Experts of a small language model.
Size: 12 layers, width 96, vocabulary 11722, 15.8M parameters.
Training: 318M tokens, 9757 steps.
Below are experts of layer 9 (counted from 0) of a mixture-of-experts language model. Rows are named router (the router's row for the expert), gate (a neuron's input weights, with its number), up (a neuron's input weights, with its number) and show model dimensions 0-95. Each number is 128 + 24 x the weight over its row's rms, rounded and kept within 0 to 255.
After each expert's rows: a language model's description of what the expert responds to; "mostly gets" lists some tokens that are sent to it at least half of the time. This comes from a sample of Wikipedia text that the model never trained on.

# expert 12
router [141 104 171 128 158 147 160 136 127 122 115 139 100 134 104 127 167 118 111 140 126 146 136 164 102 107  66 166 159 130 163  91 179 145  98 126 142 146 135 113 137 152 119 140 139 133 102 115 153 105 130 153 170 154 137  99 152 163 122  92 131  71 117 167 129  89 124 105 135 122 148 121 185  97 155 113 103 111 161 128 154 120 140 164 148 148 134 120 151 108 140 118 126 100 112 127]
gate0 [129 109 127  97 120 144  97 145 109 138 144 100 152 128  98 145 166 138 100 150 182 143 148 113  99 149 124 172 146 141  73 145 144 106 129 116 127 146 149 114 112 115 130 143 196 152 121 130  88 144 111 154 136 153 155 120  89 105 111  84 138 186 116 109 129 128 145 137 102 114 122  89 108 125 135 167 139 159 149 130 140  99 139 136 143 180 118 126 177 151 109 132 139 132 159 131]
up0 [119 102 143 106  56 148 108 149  92 141 153 103  99 108  80 108 135 156  93 169 157 126 126 104 139  91 122  87 146 164  97 140 134 138 116 104 163 109 126 132 124 110 142 149 133 133 123 116 124 153 129 180 165 137 128 156 109 158 119 139 136 168 118 141 162 142 149 137 104 106 141  99 124 139 113 135 134 107 118 122 176 122  75 114 130 168 161 152 151 123 142 125 173 114 153 126]
What it handles: Sentence and heading ends. Sentence-final periods and the == or === markers that open or close section headings, plus markdown table separator rows.
mostly gets: "==", "===", " ===", " ==", "\".", "===="

# expert 26
router [169  92 168 105 120 121 158 102 111 139 173 106 124 105 124 137 141 116 149 119 165  75 112 113  79 102 111 151 116 122 103 119 125 110 155 148 154 124 183 157 103 151 132 119 127  99 111 125  96 142 143 163 128 106 129 148 133 140 135 182 125 134 105 146 134 106  93 100 147 139 135 139  86  97 131 116 121 122 143  99 112 145 146 113  81 118 157 130 107 135 157  85 185 129 112 148]
gate0 [109 130 140 123 142 121 141 162 164 133 139 110 123 102 148 141 134 119 157 124  99 175 107 138 124  97 101 119  74  95  93 122 172  77 125 145  98 126 186 130 126 117 141  86  91  95 159 111 160 104  99 114  96 132 148 116 126 105 133 110 102 131 113 131 147 132 131 126 106 115 173 103 110 132 157 111 142  99 154 135 132 157  80 148  88 122 166 158 113 126 112 128 134 175 102 136]
up0 [124 151 137 114  93 154 108 124 101 150 112 144 151 172 135  88  92 137 133  83 133 143 121 105 118 113 152 181 105  93 158 159  76 146 106 149 105 164 156 128 140 120 110 147 149 121 136 135  90  86 150 107 127  97 123 142  97 119 129  92 150 126 128 115 140 138 150 139 141 180 142 114  91  70 167 146 120 134 140 126 171 122 165 121 130 131 117 106 111 115 118 140 109 131 167 156]
What it handles: Infobox field names. Field labels after a dash in infobox lists, such as Phylum, Clade, Coordinates, Born, Elevation, Children, PubChem.
mostly gets: " Coordinates", " Phylum", " Clade", " Binomial", " Synonyms", " Website"

# expert 15
router [156 137 158 192 165 150  93 109 135 187 119  92 119 129 144  99 117 138  94 159 125 130  72 141 114  93 171 116 122 147 152 120 100 137 110 156 126 107 112 120 137 149 126 134  96 142 123 129 100 147 124 141 146 137 131 146 165 114 132 124 134  88 109 143 118 138 157 168 127 162 114 127 143 120 129 104 126 127 111 129 149 137 166 122 129 100 143 144 119 192 112 116 147 156  81 184]
gate2 [128 144 156 122 131 135 123 144 137 118 114 132 146 106 149  93 151 140  91  96 126 127 103 161 156 130 110 140 132 131  84 138 104 110 164 106 144 155 119 123  71 141 114 102  98 149 143 123 169 122  88 118 123 118  90 118 154 146 130 169 155 121 126 122 104  98 103 148 165 114  86 143  59 108  97 141  84 155 136 108 138 153 161  73 146 126  91 107 120 150 145 102 149 125 138 138]
up2 [ 98 117 172 137  82 132 100 109 119 150  83 121  95 174 134 110 134 163 142 142 134 127 126 118 155 142 130 114 161 106 120 108 111 143 123 142 129 179  93 137 124  89 111  89 105 111  95 126 120 148 134 117 121 142 149 111 138 143 156  84 151 101 120 153 108  97  86  95 128 131 105 142 110  98  91  98 107 118 169 112 134 136 132 109  94 133 144 155 103 153  75  91 155 119 131 165]
What it handles: Capital letter pieces. Single capital letters starting acronyms, codes or capitalized words, often after an opening parenthesis, such as U in (UCD), E in EAS, LAT.
mostly gets: " U", " O", " US", "&", "US", " SS"

# expert 11
router [115 161 149 169 148 131 108 176 147 127 137 123 135  93 131 116  97 162 138 129  99 140  98 109 142 118 178  80 124 126 124 156 128 107 116 187  85 126 114 151 122  72 122 147 123 126 108 123 161 159 112 158 133 150 177 124 143 116 170 153 122  77 121 160 124 145 133 157 102 112 138 136 141 129 120 128  91 143 123 126 158 114 141 141 129 165 155 129 145  86 116 152 131 125 181 137]
gate2 [118 103 135 125 132  89 137 137 120 128 121 132  79  73 104 139 116 140 117 110 139 117 116 138  86  86 138 109 124 116 154 149 101  70 167 114 137 120 143 137 136 126 111 119  70 119 128 113 141  96  93 122 131 149  94 113 104 118 147 156 152  80 117 183 141  77 125 173 114 130 179 138 134  97 136 153  93 149 137 114 124 134 175 122 117 154 131 163 157 119 130 108 112 125 145 128]
up2 [144 103 131  92 127 138  98 153  97 153 153 120 129 135 120 147 143 145 160 105 152 103 162 107 133 142 141  93  96 121  79 117 105 126 141  96 142  79 129 134  99 173 103  96 146  79 129 110  96  68 173 131  93 118 148 124 129 101  84 129 112 159  96 142 142 145 135 129  95 130 113 130 110  91 154 152 149 127 165 125 109 116 120 144 146 147 112 155 120  95 142  96 124 154 120 158]
What it handles: Surname initial letters. Capital letter pieces starting surnames or middle initials after a first name, such as Tom G(ola), Frank C., Robert Gr(aysmith).
mostly gets: " Jr", " G", " J", " V", " Sch", " B"

# expert 0
router [146 116 149 153 111 131 117 109 125 135 169  93 103 104 105 118  99 186 119 140 100 127 124 103 158 151 128 164 131 104 115 155 108 141 124 100 140 134 101 145 124 114 148  71 121 162 114 124  80 101 132 105  99 146 103 133 150 116  83 155 137  83  94 137 116 140 122 108 140 121 112 173 179 140 121 109 116 116  99 129 127 174 168 135 135 117  91 116 164 147 129 143 160 173 119 119]
gate0 [140 137 137 137 154 134 120 156  90  99 149 125 149  99 102  78 123 156 162 140 142 110 104 129 106 102 142 104 144 146 140 118 190 144 111 167 130 125 134  94  87 115 118 109 168 105  90 107  79 121 128 133 132 104  94 127 126 114 141 149  80 141 131 118 124 157 113 110 138 130 168  91 150 146 175 111 136 171 137 145 142 167 155 118 143 126  95 111 133 113  92 134 156 150 134 171]
up0 [155 135 130 174 129  84 135 121 119 140 114 131 122 106  99 113 137  77 128 141 155 160 161 122 167 111 104 141  90 102 133 129 118 146 118  94 119 132 132 135 130 103 109 129  75 108 181 117 155 182 149 128 119 142 114 109 101 142 156  66 128 128 144 127 106 143 137 161 174 132 122 137 133 180 126 124 113 112 104  89 114 147 175 116 161 132 159 115 145 117 106 113  97 137 111 163]
What it handles: Biographical place punctuation. Commas, colons and dashes inside place names, birth dates and infobox fields, such as Philadelphia, Pennsylvania; July 9, 1857; Country: England.
mostly gets: "born", "Representing", " (#", " Yorkshire", " Cambridge", " Nevada"

# expert 27
router [ 83 146  94  62 130 146 144 122 128 161 139 155 111 150 163 101 146 141 139 139 194 100 156 124 137 113  90 149 152 142 149  97 102 111 141 115 124 106  89 156 145 159 118 137 136 158 116 132 131 114 115  74 112 140 115 125 143 122  98 187 106 153 135 115 117 131 109 124  96 160 135 135  80 145 138 114 145 133 126 115 108 103 104 142 151 145 128 135  90  97 116 170 138 146 126  90]
gate0 [ 87 110 144 108 108 105 156 141 189 168 141 120 157 110 118 124 108 136 130 129 140 141 130 119  97  84  84 138  99 109 157 120 126 167 151 100 148 115 125 126 128 137 134  88 132  94 166 119 104  79 185 120 108 141 146 127 144 140 113 136 126 134  95 137 147  88 127 124 108 146 109 113  83 101 124 155 162 170  92 163 145 101 141 121 122  89 105 123 133 102 107 114 102 145 123  93]
up0 [133 138 111 123 119 139 117 105  89  74 130 127  95 150 124 119 134 136 131 145 140 158 141 107 169 192 138 136 162 124 110 110 147 125 104 130 120 185 126  95  95 138 135 174 177 157 123 134 117 143 106 140 128  90 121 115 119 161 129 128 128 113 161 142 123 141 153 148 133 146 164 134 152 139 106  85 106  76 156  82 115 132 109 125 116 166 166 139 172 152 134 140 161 111 128 157]
What it handles: Noun endings and percent. Abstract noun suffixes and plural nouns such as -ation, -ment, -ity, changes, effects, plus % signs in census percentages.
mostly gets: " changes", " effects", " plans", " services", " increase", " reviews"

# expert 9
router [ 96 154 219 125 108 130 100 103 116 119 130 162 152 141 175 131 111 155 157 117  98 128  91 126 159 144 115 189 139 155 110 133 121 148 112  68 126 153 100 109 104 127 105 130 155  92 114 103 150 132 130 106 121 121 140  98 122 140 136 131 137 111 137  92 164 143 113 124 144  77 111 148 113 161 115 142 118 104 106 114 101 132 142 161 129 123  99 116 140 165 112 123 116 101 143 118]
gate0 [167 121 125 129 138 114 136 123 113 142 120 112  83 113 112 183  72 139 164 102 100 141 120 149 130 136 106  62 138 109 130 123 114 110 105 117 106 167 147 109 106 144 135 129 122 138 104 114 148 124 144 172  95 113 132  95  93 118  84 151 118  99 152 150 150 114 130 128 150 107 136 175 125 135 108 138 121 131 120 138 137 118 156 168 171 120 139 133 157 103 100 172 111 100 185 159]
up0 [106 136 195 159  96  94 162 115 118 130 172 116  93 120 134 151 143 163 147 136 166 130 119 153 121  82 136 114 131 104 109 134 168 179 171 113 147 162 118 126 131 141 109  96 142 120 126 160 134 133 161 122 170 122 134 121 102 135 108 131 154 138  86 100 142 124 147 137 100 103 134 144 131 130 132  97  84 136 121 121 197 135 119 106 155 146 149 125 131 124 116 151 177 154 131 121]
What it handles: Prepositions. Prepositions after a noun or number, mostly of, plus in, at, during, from, with, as in Treatment of, based on, Coordinates:.
mostly gets: " during", " During", " among", " at", " around", "During"

# expert 16
router [119 184 114 126 130  61 136 123  94  87 150 139  87 123 142 174 131 116 121 124 167 139 128 134 114 115 157  95 105  96 108 103 134 151 133 110 134 111 157 105 111 125 159 158 155 166 136 118 154 109 114 155 121 126 111 138 137 117  92 136 149 148 176 151 117 158 146 135 138 101  94 146 141 105 110 119 176 162  87 116 147 103 112 151 120  70 128 116 142 125 123 107  96 127  92 115]
gate0 [103 143 120 102 125 109 147 147 120 147 124 157 108 140 170 168 145 107  74 142 160 123  78 165 105 118  88  82 116  98 167  96 186 131 143 116 125 166 179 152 116 121 127 133 121 115 147 134 113 129 158  89 129 102 120 124 115 113 161 112 131 136 146 116 149 131  96 143 122 107  95 129 108 137 102 105 103 162 176 123 115 161 126 122 117 105 115  92 148  89 110 105 134 145 136 147]
up0 [136 143  90 115 125 123 101 106 115 150 178  74 113 147 151 101 105 138 144  92 110 102 137 120 155 120 130 133 130 154 157 118 112 165 116  92  97  85 134 136  92  73 140 112 125 143 114 127 112 102 122 129 133 127 112 128 158 109 114 132 110 106  92 155 135 107 133 138 109 149  86 115 106  79 127 128 144 135 153 144 165 150 167 127 152  84 119 113  66  93 110 103 102 129  88 132]
What it handles: Mid-word fragments in names. Inner word pieces such as el, ol, al inside words and names, as in w-el-terweight, Ge-el-ong, mostly in sports text.
mostly gets: " Night", " Wander", " Ham", " Fight", " Hol", " Front"

# expert 19
router [167 124 153  84 114 111 107 117 126 119 113 145 155 101 153 167 148 176 136 126 130 176  97 136 121 172 154 103 114 117 124 118 101 135 134 115 147 107 118 161 118 143 166 156  99 160 167 106 141 140 130 181 116 131 131 146 115 116 149 121 121 151 103 124 123 116 146 153 145  89 132 126 183 117 143 176 152 129 106 123 120 138 174 110 132 155  87  90  83 141 111 161 119 101 153 121]
gate0 [111 127 139 135 128 147 143 123  83 132 131 121 121 157  85 131 123 105 102 149 129 172  90 103 132 132 110 109 131 134 110  71 104 127 155 117 124 115 173 126 146 119 163 138 100 135 146 109 139 188 124  95 104 145 178 136 119 157 146 112  91 108 147 122 120 107 127 118 169 161 164 107 171 151 108  95 150 167 109 122 103 124 134 146 122 119  57 130  94 157 125 107 117 123 122 144]
up0 [169 153 122 116 112 138 122 114  99 108 141 158 152 140 148 175 121 119 121 106 184 144 130 121 130 123 148 149 138 126 109 130 141 117 128 151 100 107 111 112 133 117 149 119 104  88 182 133  60 122  93 133  93 101 105 113 129 159  93 142  78 126 138 144 135 103  66 163 103  90 114 149 143 167 117 116 118 124 115  94 137 123 107 133 124  82  96 139 129 115 107  86 153 114 135 130]
What it handles: Personal names. Common English first names such as Robert, John, Richard, and pieces inside surnames such as N-iel-sen, in credits and results lists.
mostly gets: " Robert", " John", " Andrew", " Richard", " William", " Mike"

# expert 8
router [154 129  85 117 142 133 154 165 151 154  74 123 121 109 136 117  99 116 141 124 190 165 114 113 146 124  92 138  90 186  96  91 121 149 102 140 110 112 156 122 134 123 101  93 140 133 160 101 101 177  87 135 123 115 149 135  95 101 128  97 129 130 112 103 143 112 118 129 128 144 113 159 124 115 110 133  95 122  93 132 144 152 114 128 143 152 126  96 150 121 106 180  87 129 136 160]
gate0 [ 81 161  74 100 164 146 137 138 167 143 141 128 154 115 102 131 107 155 143 115 150  97 132 122 104  73 105 109 132  99 133  62 137  88 120 113 133 125 118 103 120 111 143  95 110 102 150 139  93 185 138 104 146 143 131 119 110 153 116 123 148 132  99 137 147  95 114 179 121 100 148 167 138 121 113 123 108 154 116 115 160 142 127 156 157 102 118 134 142 153 124 159 122  94 109 112]
up0 [104 112 129 139 115 125 146 143 124  83 100 116  88 129 151  67 125 157 133 174 130 121 111 124 101  96 131 154 102 135 157 103 177 133 135 118 117 145 109 171 104 147 173  89 143 104 125  88 147 108 126 126 154 122 138 147 157 154 101 143 132 119  79 119 114 157  81 134 144 125 150 116 140 104 125 165 160 106 109  98 109 114 112 109 129 138 114 131 150 145 155 103  81 168 130  92]
What it handles: Word-initial stems. Opening pieces of longer words split into several tokens, usually after the or to, such as rem(ove), expl, conf(ederation), inc(ompatible).
mostly gets: " rem", " expl", " bi", " det", " dem", " rep"

# expert 28
router [127 158  98 157 117 180 126 111 127 152 165  94 120 100  85 162 137 141  78 103 143  86 113 187 151 109 135 153 114 152 157 132 106 136 148 127 120 158 139  86 131  95 152 134 115 125 123 110 113 139 138  91 112 164 137 140 168 119 141 137 150 143 103 147 140 162 171 158 142 114 116 125 119 123 148  99 141 105  84 109 146 135 121 127 127 122 162 144 140  86 124 176 117  99 146 100]
gate0 [118 125 116 136 100 151 126 115 133 103 120 140 145  93 128 125 114 127 106 136 139 142 140 145 128  98 129  85  96 111 146 114 120 128 168 103 134 134  98 117 109 105 130 117  71 142 146  73 145 127  82 104 124 153 146 124  91  98 119 147  82 141 163 117  93 160 146 138 151  84 144 153 107  96 170  71 177 121 112 131 141 160 143 139 154 150 145  88  98 147 114 155  92 129 114 134]
up0 [119 156 123 158 104 121 148 113 122 130 131 155 125 204 104 155 154 140 176 110 152 119 121 157 113 119 151 156 154 112 122 116 115 136 106 133 132 139 128 126 144 140 156 114  87 114 116 104 142  95 117 156 128 115 102  98 102 156  84 104 133  73 175 167 120 112 133 135 153 161 102 138 158 135 131 118 145  95  85 123 137 172 174 109 118 129 124 102 144  95 110 132 147 113  87 154]
What it handles: Sports and institution names. Final words of team, league, school and award names, such as team, League, Cup, School, VFL, in sports biographies.
mostly gets: " football", " School", " Championships", " Stadium", " Award", " Cup"

# expert 5
router [ 85 128 182 108 135 122 161 112 135 139 143 131  97 138 141 115 158 112 144 137 103 139 100 114 128 155 161 132 110 155  92 130 101 120 151 111 170 168  93 149 128 163 167 133  88 134 122 127 172 107 106  91  97 132 135 114 163 161 136 121 130 167 142 107 177  76 129 118 161 169 110 130 119 134 131 167 150  89 135 148 115 130 104 131 110 149 109 113  92 155 124 131 158 138 120 159]
gate0 [114 122 145  92 153  73 163 169 130 111 120  97 108 108 125  86 187 105 128 117 147 125  90  79 156 151  99  99 112  99 118 146 163 137  90 131 122 140 114 133 111 171 164 137 121 111 145 131 106 143 134  97  82  93 160 110 125 137 111 105 134 116 140 135  93  88 109 101 116 125 173 147 116 129 126 116 104 143 118 133  95 102 114 122 135 178 143 127  93 102 114 129 135 112 109 136]
up0 [170 105 104 119 127  96 122  78 111 133 149 139 100 117 125 114 164  91 141  97 160 135 163 102 132  82 145 114 102 143 142  98 137 167 165 107 109 136  85 158 143 133 130  88 146 162 123 109 133 129 136 115 113 102 115 112 139 140 139 136 151 129 160 139 102 126  94 141 136 157 174  88 107 158 127 118  94 143 179 104  95 160 135 123 151 120 101 125  94 143 145 145 141 159  91 158]
What it handles: Infinitive to, modals. Infinitive to after verbs like helped, try, began, plus modals and negation such as not, can, would, will.
mostly gets: " not", " can", " would", " will", " may", " could"

# expert 24
router [158 145 121 125  82 139 119 169 147 109 137 171 127 141 115 109 114 176 145 159 158  56  97 107 133  76 115 148 148 137 127 125 110 161 126 106 132 132 117 153 131 134 124  88 139 143 141 153 167 134 122 105 159 159 124  97 114 143 111 100 128 167 110 109 109 121 121 115 131 118  79 124 156 130 147  95 115 124 143 122 148  98 109  96 129 112 155 124 134 139  83 187 134 107 163 106]
gate0 [129 135 118 122 111 138 149 117 125 149 105  98 132 175 148 124 119 123 119 152 143 136 111 117  70 122 114 149 126 104 125 151  94 134 155 156 140 172 121 138 143 111 181  96 140  73 140 180 144  99 153 106 144 123 145 122 116 117 105 139 180 139 105 102 108 127 100 100 176  91 171 140 115  92 179 107  93 146 160 111 110 130 132 116 127 103 160 136 138 169 125 107 115 105 131 124]
up0 [136 107 113 115 110  89 100 124 128 126  83 120 175 131 103 110 147  88 124 157 106 125 144 155  85 161 122  74 178  89 141 125 112 135 154 128 143  87 126 160 123 116 138 145 132 113 115 179 109 123 116 146 155 164 101 123 110 101 133 155 103 172 111 143 145 151 127 116 181  89 122 156 175 115 120 136 150  97 115 136 104 152 141 111 131 133 141 122 143 123 136  86 121 104  99 107]
What it handles: Institution name words. Capitalized words in organization, award and title names, such as National, International, Royal, World, and endings like Critics, Monetary.
mostly gets: " Royal", " Social", " National", " Arts", " International", " World"

# expert 4
router [124 136 157 163 136  93 115  93 143  94 129 111  98 139 111 158  91 191 128 106 127 151 150 130 135 146 130  90 114 144 135 149 134 151  99 109 134 114  86 120 170 133 110 121 139 105 116  95 132 166 128 153 122 117 119 133  61  98 128 114 140 116 139 119 107 125 155 164 105 148 100 148 139 162 113 108 150  91 112 159 145 128 165 143 163 138 164 140  99 141  88 162 146 146 101 163]
gate0 [131 125 146 134 138 123 135 118 130  77  78 159  87 157 149 149 142 136 126 163  99 103 141 158 122 145 122 128 105 134 148 101 174 151 143 160 137 112 126 120 147 135 172 170 134 158  89 103 117 164 123 146 122  99 134  96 149 137 144  92 150 141 138 154 130 177 154 109  74 131 154  92 102 133 144 168 122  84 143 139 112 110 118 148  85 125 166 111 144 150 149 135 138 162 123 137]
up0 [190 153  91 118 141 138 114 157 112 146 161 159 107 124 106  93 114 117 159 108 102 115 123 141 129 120  94 116 136 122 107 136 146 138 116 122 120 131 127 129 123 171  72 128 137 129 132 120 153 146  48 105 163  99 140 106 112  99 124 128  90 161  99 145 107 124 139 112 132 159 147 135 108 121 134 150 103 118  62 109 118 116 116 124 122 104 107 143 153  93 132  83 163 114  95 156]
What it handles: Name-initial syllables. First word piece of a surname or place name, mostly Spanish, Portuguese or foreign, such as Mor(elos), Pad(ilha), Tor(re), San.
mostly gets: " San", " Mor", " Mad", " Mar", " Hay", " Ak"

# expert 6
router [177 125 180 128 100 134  99 104 142 152 112 178 115 106 114 106 115 162 125  93 195 153 122 112 142 125 145  78 114 146  94 149 142 123 123 124 110 126 131 172 168 127 124 133  92  75 145 111 105 121 114 143 130 128 150 101 113 116  89 153 135 149 139 149 169 159 100 106 168 126 116 100 154 134 136 127 127 111 121 147 104 116 140 124  95  92 106 149 141 123 112 108 114 147 116  90]
gate2 [124 129 127 120 120  98 143 138  60 115 153 162 109  89 116 103 156  93  89 135 171 104 116 150  89 184 136 140 116 109 120 154 150 128 144 135 116 136 132 131 100 124 104 138 142 149 133  79 165 138 173 146 111 132  76 134 137 112  78 109 124 152 119 130 126 138 137 144 141 141 155 158 144 142 118 128 118 138 173  97 140 125 121 177 155  97 123 129  94  93 166 114 125 130 121  99]
up2 [115 121 105 139 172  79 124 105 137 126  90 133 113 109 125 132 141 122 117 136 105 143  96  90  78 154 146 131 135 133  90 143 172  99 116 110 116 133 130  90 146 141 120 167 150 147 140 126 154 119 140 101  91 121 117 116 123 143 121 119  65  95 131 117  98 166 101 134 171 102 161 134 144 153 151  81  96 121 132 136 118  85 135 171  88 125 130 158 115 136 103 101 168 113 134 139]
What it handles: Foreign name endings. Word-final pieces of Latin taxonomic names and foreign surnames, such as -is, -ia, -ski, -etti, -ensis, in species lists and biographies.
mostly gets: "ski", "ini", "sky", "ensis", "ń", "ska"

# expert 1
router [ 56 117 136  96 134 114  89 124 107 127  89  94 127 118 118 161 157 138  87 155 127 113 125 122 143 117  86 133 128 104 155 146 152 153 135 147 133  87 134 127 101  93  92 139 144  77  91 157 130  90 147 104 115 110 135 154 127 135 107 133 102 138 112  99 149 127 138 160 138 171 193 137 154 129 116 142 125 105 124 150  88 146 118 124 111 142 125 107 163 178 128 148 135 114 113 125]
gate0 [118 138 164 129 110 134 127 112 143 148 164 109 157 163 153 110 141 101 165 107 170 146 116 148  98 106 143 175 192 127 119 151 115  98 121 131 147 139 173 152  98 120 116 106 164 111 101 123  94 124 151 131 117 142 116 136  91 134 181 124 154  78 140 142 132 147 126 142 112 174 122 102 152 178 143 128 151 143 113 134 146 160 164 132 136 102 135 131 117 135 177  94 136 114 105 121]
up0 [144 121 104 135 172 125 156 103 133 125 121 105 109 116 104 115  89 137  90 115  89 115 135 137 112  99 121 130  94 103 140  91 162 137 117 105 147  97  99 143  83 175 145 115 121 144 201 141  80 109 112 135 133 133 152 133 165 153 158 105 120 149  87 183 113 165 123 158 111 106  97 134 127 136  75 138 137 137 157  99 141 122 101 129 156 143 132 129 148 120 135 119 146 152 109 133]
What it handles: Passive participles and articles. Past participles after was/is/were, such as pushed, sold, released, and the article a after verbs or prepositions.
mostly gets: " used", " a", " moved", " released", " produced", " published"

# expert 31
router [124 125 158 141 173  92 100  96  91 136 110 159 149 151 105 161 123 126 142 119 171 145 148 152 115 154 127 195 138  91  90 111 124 136 117 141 135 134 108 116 112 103 118  95 101 157  93 117 137 130 107 136 118 104 134 124 100 152 134 117 135  85 157  96 162 145  92 117 128 178  91 139 167 148  76 110 133 126 102 141 127 134 133 108 159 134 121 145 113 104 130 147  89 117 161  97]
gate0 [174 136  96 116 168 167  98 176 115  83 150 171 151 122 112 139 135 132 130  98 154 135 142 123 108 124 144 144 113 165 135 146 115 116 131 155 141  91 154 107 121 133  88 114 113 135 159 175 140 109 172 117 146 159  98 123 158 118  93 100 133 141 122 106 127 174 115 130 188 111 118 105  92 128 118 124 150 113 134 166 111 135 138 119 127 147 111  99 134  94 148 147  94 149  86 127]
up0 [ 56 130 110 148 115 106 107 148 104 154 115 154 116 134 156 129 115 130 124 141 123 181 121 128 115 151 120 170 105  86 167 158  92 161 108 135  93 113 103 159 145 149 114 136 100 132  85 111 150 176 165 157 105 123 138 141 127 126 140 123 128 156 118 119  94  80 129 111 117 119 131  95 127 101 113 154 150 107  93 147 159  74 121 123 129 123 140 120 137 159 111  83 110 150 126 132]
What it handles: Table cell separators. Pipe separators between numeric cells in sports and election tables, plus semicolons separating number lists.
mostly gets: " Kitt", " –;", " |"

# expert 22
router [133 147  83  90 115 111 154 134  96 172 129 132  98 109  98 154  96 122 125 136 126 126 172 107 133 178 123 183 159 134 136 105 125 130 138 111 154  89 143 101 133 108 125 143 129 154 139 150 101  96 166 114 109 126 110 152 155 121 156 149 127 141 132 123 119 123 145 189 106 123 109 144  64 119  91 132 150 111 134 123 142 143  98 164 153  98 102 134 113 159 155 153 165 143 110 146]
gate2 [135 172  98 158 157 148 128 120 118 167 133  92 138 126  75 144 158 154 116 162 173 125 140 109 147 138 141 164 161 122 150 146 142  91 114 115 125 146 138 132 117 122 111 135 145 149 150 109 134 188 181 126 124 138 104 140 116 177 135 176 138 107  95  77 139 128 110 113 171  98 104 129  79 126 134  97 123 144 106 151 129 116 139 138 156 105 124 125 144 162 139 132 103 123 102 100]
up2 [154 138 153 149 150 115 148  98 129 135 167 158 101 106 136 143 116 146 130  85 127 136 156 100 126 106 155 112 123 111 120 116  98 142 102  95  79 109 100 116  74 141 177 141 137 128  86 132 144 125 106 134 125 121 130 117 110 152 104 117 161 139 179 158 156 104 156 121 114 126  98 142 167 129  85 159 107 115 177 139 139 109  96 134 104 136 115  77 149 149 121 141 178 143 116 123]
What it handles: Nouns after determiners. Nouns after the, a or his, such as north, south, half, outbreak, months, season, often followed by of.
mostly gets: " north", " south", " half", " east", " west", " story"

# expert 20
router [ 83 105 155 120 149 164 191 158 132 133 123  85 123 172 151 140 170 146 125 118 104 183 104 141 157 118 134 144 136  79  99 131 133  62 108  63 145 122 135 104  98 108 106 122 110 106 117  94 121  80 144 117 114 120 146 140 140 122 143 112 127 119 104 130 123 127 121 141 122 130 139 106 109 118 153 114 130 145 159 179 132 107 108 151 130 150  90 145 112 108 129 119 128 128 116 105]
gate0 [156  79 141 136 139 148 115 120 117 127 152 137 106  97  93  75 143 126 109 101 115  53 130 123 158 159 139 131 158 125 137  98 150 137 118 122 121 120 128 141 126 201 134 132 115  96  79 146 114 126  81 121  81 125 108  99 154 153 117 150 157 123 114 150  94 112 127  84 104 114 140 121 114 155 130  85 129  86 143 105 138 152 124 128 132 148 124 132 146 136 115 137 120  97 166 113]
up0 [136 175 123 111 142 114  81  70 133 203 134 108 148  97 135 149 101 112 140 135 113 152 148 113 137 115 124 133  96 114 103 106 140 130 105 121 203 161 103 154 115 131 102 118 139 151 138 141 151 120 131 115 117 110 101 130 101 119 104 109 127 131 126 133 152 147 137 130 110 161 138 168 152  85 168 146 123 116  98 143 125 159 113  97 170 110 129 137 136  91 170 110 115 153 154 133]
What it handles: Copulas and auxiliaries. Forms of be and have and the word as after subjects in biographies, such as was named, is taking, had been.
mostly gets: " was", " became", " is", " are", " being", " been"

# expert 25
router [121 135 134 116  98 130  86 109 120 152 111 159 140 108 114  83  96  81 154 140 157 149 147 168 141 151 110 140 150 152 127 159 127 132 122 149 121 118 133 157 141 113 143 123  93 112 130 165 149 141 116 113 157 133 103 160  99 141 120 158 143 124 142  96 164 116 121 102 157 101 182 108  99 171 156 118  87 123  81 122 124 116 115 108 132 109 142 131  97 129 137 114  63 155  84  98]
gate0 [127 129 109 102 112 117 159 137 107 133 139 131  94 131 130 146  78 172 123  82 148 127 108  88 155 119 154  78 156 145 140 134 139 157  90  82 140 110 133  99 174 122 147 112 111  98  97  85 153 171 133 143 123  94 126 118 158 152 147 129 134 116 109 123 101 114 106 144 143  82 143 125  96 108 140 146 105 143 184 136 117  78 140 117 137 135 145 126 147 133 138 140 147 135 184 125]
up0 [103 121 122 122  65 121 139  87 114 135 124 103  99 172 111 116 130 146 132 127 133 125 163 135 140 153 141 157 142 125 140 128 154 148 112 109 167 141 138 119 125 114 135 131 117 154 143 102 113 132 134 178 103 135 131 158 132 117 129 127 140 138 142 123 123 102 131 124  85 143  51 128 168 147 148 125 175 114 143 129 192 148  71  97 141  93 170 177 109 105 152 143 139 122 123 108]
What it handles: Digits in measurements. Digits after a decimal point or comma in quantities with units, such as 1.8 m, 0.5 mm, 37 °C.
mostly gets: " drug", " www", " protein", " sexual", "sq", "://"

# expert 18
router [150 122 124 142 148 143 168 169 116  75  92 105 131  74 162  98 123 110 143 175 113 135  87  81 132 146 156  97 125 152 128 184 147 135 167 143 137 148 141 111 114 128 132 138 119 126 139 124  96 143 103 124 125 102  94 119 131 157 155 120  95 101 145 147 121  95 103 146  99 133 123 109 124 182 137 150 170 116 157 122 141  85  89 149 110 121 138 121 134 109 142 125  95 129 154 142]
gate0 [108 137 133 125  81 126 126 176 177 114 112 124  89 136 148 145 137 105 120 147 131  98 118 151 115 139 171  78 138  94 132 152 167 122 120 148  92 111 151 139 115 119 101 129 128 127 105 167 134 127 123 156 174 125 112  77 116 146 123 112 130 112 118 116 100 136 165 147 149  80  95 150 163 144 118 111  98 147 133 110 129 125 138 131 118 166 121  67 112 122 124 105  99 149 136 187]
up0 [144 136 127 124 165 101 166 144  87 148 125 145 160 116 118 139 165 111 182 117 146 140 144 134 155 134 110 145  97  91 114 172 116 175 113 153 126 114 148 141 125 153 155 166 113 131 182  82 127 141 175 148 141 122 126 109 162 122  97 117 110 131  67  85 131 143  90 127 133 148 112 100 114 106 124 136 164 147 160 163 116 134 127  99  99 105 131 114 122 142 141 126 129 102 145 100]
What it handles: Word-initial consonant clusters. Opening consonant pieces of split words, often in quotes, reviews and titles, such as bl in bloated, w in witches, sh, cl, fl.
mostly gets: " sh", " cl", " fl", " bl", " l", " w"